Below are experts of layer 5 (counted from 0) of a mixture-of-experts language model. Rows are named router (the router's row for the expert) and show model dimensions 0-127. Each number is 500 + 25 x the weight over its row's rms, rounded and kept within 0 to 999. Numbers have three digits each.
After each expert's rows: "raises" lists some tokens whose logits its average output raises strongly, later layers aside. This comes from a sample of Wikipedia text that the model never trained on.

# expert 14
router:493550470504514510504502529481503501497492523511456495491558470493500487453489534501501459506469493512514450458512513511506521522516485506483493501554494467462519517475511526458471541527488484536505448514539520556482488445507537517486498486478475513496460500480544499543523540465478466482509536516506516508557488496463534485520492416544520545506518480455543464513482523495506514531502
raises: ",", " in", " and", ".", " on", " for"

# expert 3
router:526470451527513476539472532538452490501506455517524530494527497506485492483514472455487469505530469538560538512505488463493509454504541472487481481513454531479496502503537507490544468474487521496535525485472529484507498490509511500487498499471543497524498493476499431465490511441521503471513511505487534473465517466537511547532482515497475497446532482489507504466510513505489487519494
raises: ",", ":", " (", " and", " in", ";"

# expert 5
router:493499472474502538462506500468549497498519509457492455494498551472522484482449474490480544503446515490478499478521522511516485528506482524512486502504529525507480530474444520536483535556498494432474476529516484469490498475460490479509466536465506530491543488529507541499519461479494497527490506509488509515465495514479518512516481516517501479484513497502495461528530486532481518490562
raises: ",", " and", ".", " (", " in", "a"

# expert 9
router:472534449511498532468547519512517470485511488501531494490470524492509494437495520460494473490464483466494493484540522492438498482512482516489438512497472459548492453465501519537521509479511512452529462473479469528520522498484488526499492507524494531493533528510476535514516515476529493502502487461492517506512481490472500534494516525486485532513472494461523480503474501487496505520463
raises: ",", " and", " in", "s", ".", " ("

# expert 15
router:463490480498491529519468509453550500502480490457459521488491520500475481506444471471487496444484532514524467465494470495525507519504527503463505484517542499501490534528499500550528504524473481456556494530540459458499518506481521520502494520522522504487505531474476498512515457501491507530515510466502493512500461464489499518520472518467520481497487464485473472490520501495475533500482
raises: " and", ",", " ", ".", " in", " K"

# expert 2
router:515510440456465485453457497449470506520501510483500480499511489485464476488500523440521497500544516520464490531471523502467519510474498520449515484486497483506513503454520507465507479530503474523519530531499512494457509423513514502483504519543515482497506535499492496515474512466482506521510451480503476499458512535500521469546486494478489498487468477487476449491496457490506481473520
raises: "9", "3", "2", "0", "6", "8"

# expert 7
router:443452531476462496481546505507530508503501524462501491510496505457472515459530544507480537555472512478518495503485542531551510529442498501464525500489487515494509519463482497540484498446534492498507494547552511470521488501508490493517488510486515498495488496510480478495474472519503522479516478480466541504484504525496552533494509500513506505468480504548516491518533505515501497514518
raises: " and", ",", " from", " (", ".", " of"

# expert 8
router:477521443531461509452517489506477515521520485485518536500497530465533432458484489470509458505475484501476498484491525510482507463547514492516505513477504431525505502515482506498460523522478509473515498492487499500480520490488489533507483511474505491531510518477536541510513531478502465502493476490496534515500460503488478495507510489473471518524485496473507505460531486496508450494520
raises: " and", ",", " in", " ", " (", "."

# expert 13
router:485524538494520494436511491507473484475498485506527498513442526492487512540496481490489558501476515510485505499476494471511518517514482519496472501460482487546505459521469467515521439495492543510524517549472476464528498547464496488484498494528515497518482502498492479475446517519472545506459454467529518536489522489548471521510484524441501467497481533489449558491487459510527493550504
raises: " by", ",", " and", " in", " to"

# expert 6
router:473489526490512494499465481481530483524464472549486487492459513474525495513533483490526495483471507522543493521485510460456491501499491477510465529521531458520477473532497509513508520513490496498509519531510482511484488503512516507496497489444501484501511507502537467531500525465482487482543506510491488540500480487472495502503441500468466469541495465507463516471503468490498499509466
raises: ",", " and", " in", " (", ";", "."

# expert 10
router:476552508536503502464501465539534526486517540492506541530486489464512483488549494502504547509469519505508547530469523499487517468531518483518501526481564461533541478498534516556440469445525514489518541496487467538523505531479475515536491482522473502506489476468515484488484465483521547520500520488472519497526533509507486531500492504489486494498479522475508493524461539498473502527489
raises: ",", " (", ".", "-", " and", ";"

# expert 0
router:462484519493512507503497506533501532505499486529459448502537453490506508493485513532475544473462476494555518479467500487460505518473522486496484497502484451494497468524482523493493471499490492513457522564551509511464481493470475501471511474559502460523480494514488514531505514507480526484481492482458500483515522520447519469494507490516503497500475505496513468546482512525499512509520
raises: ",", " and", ".", " (", " of", " in"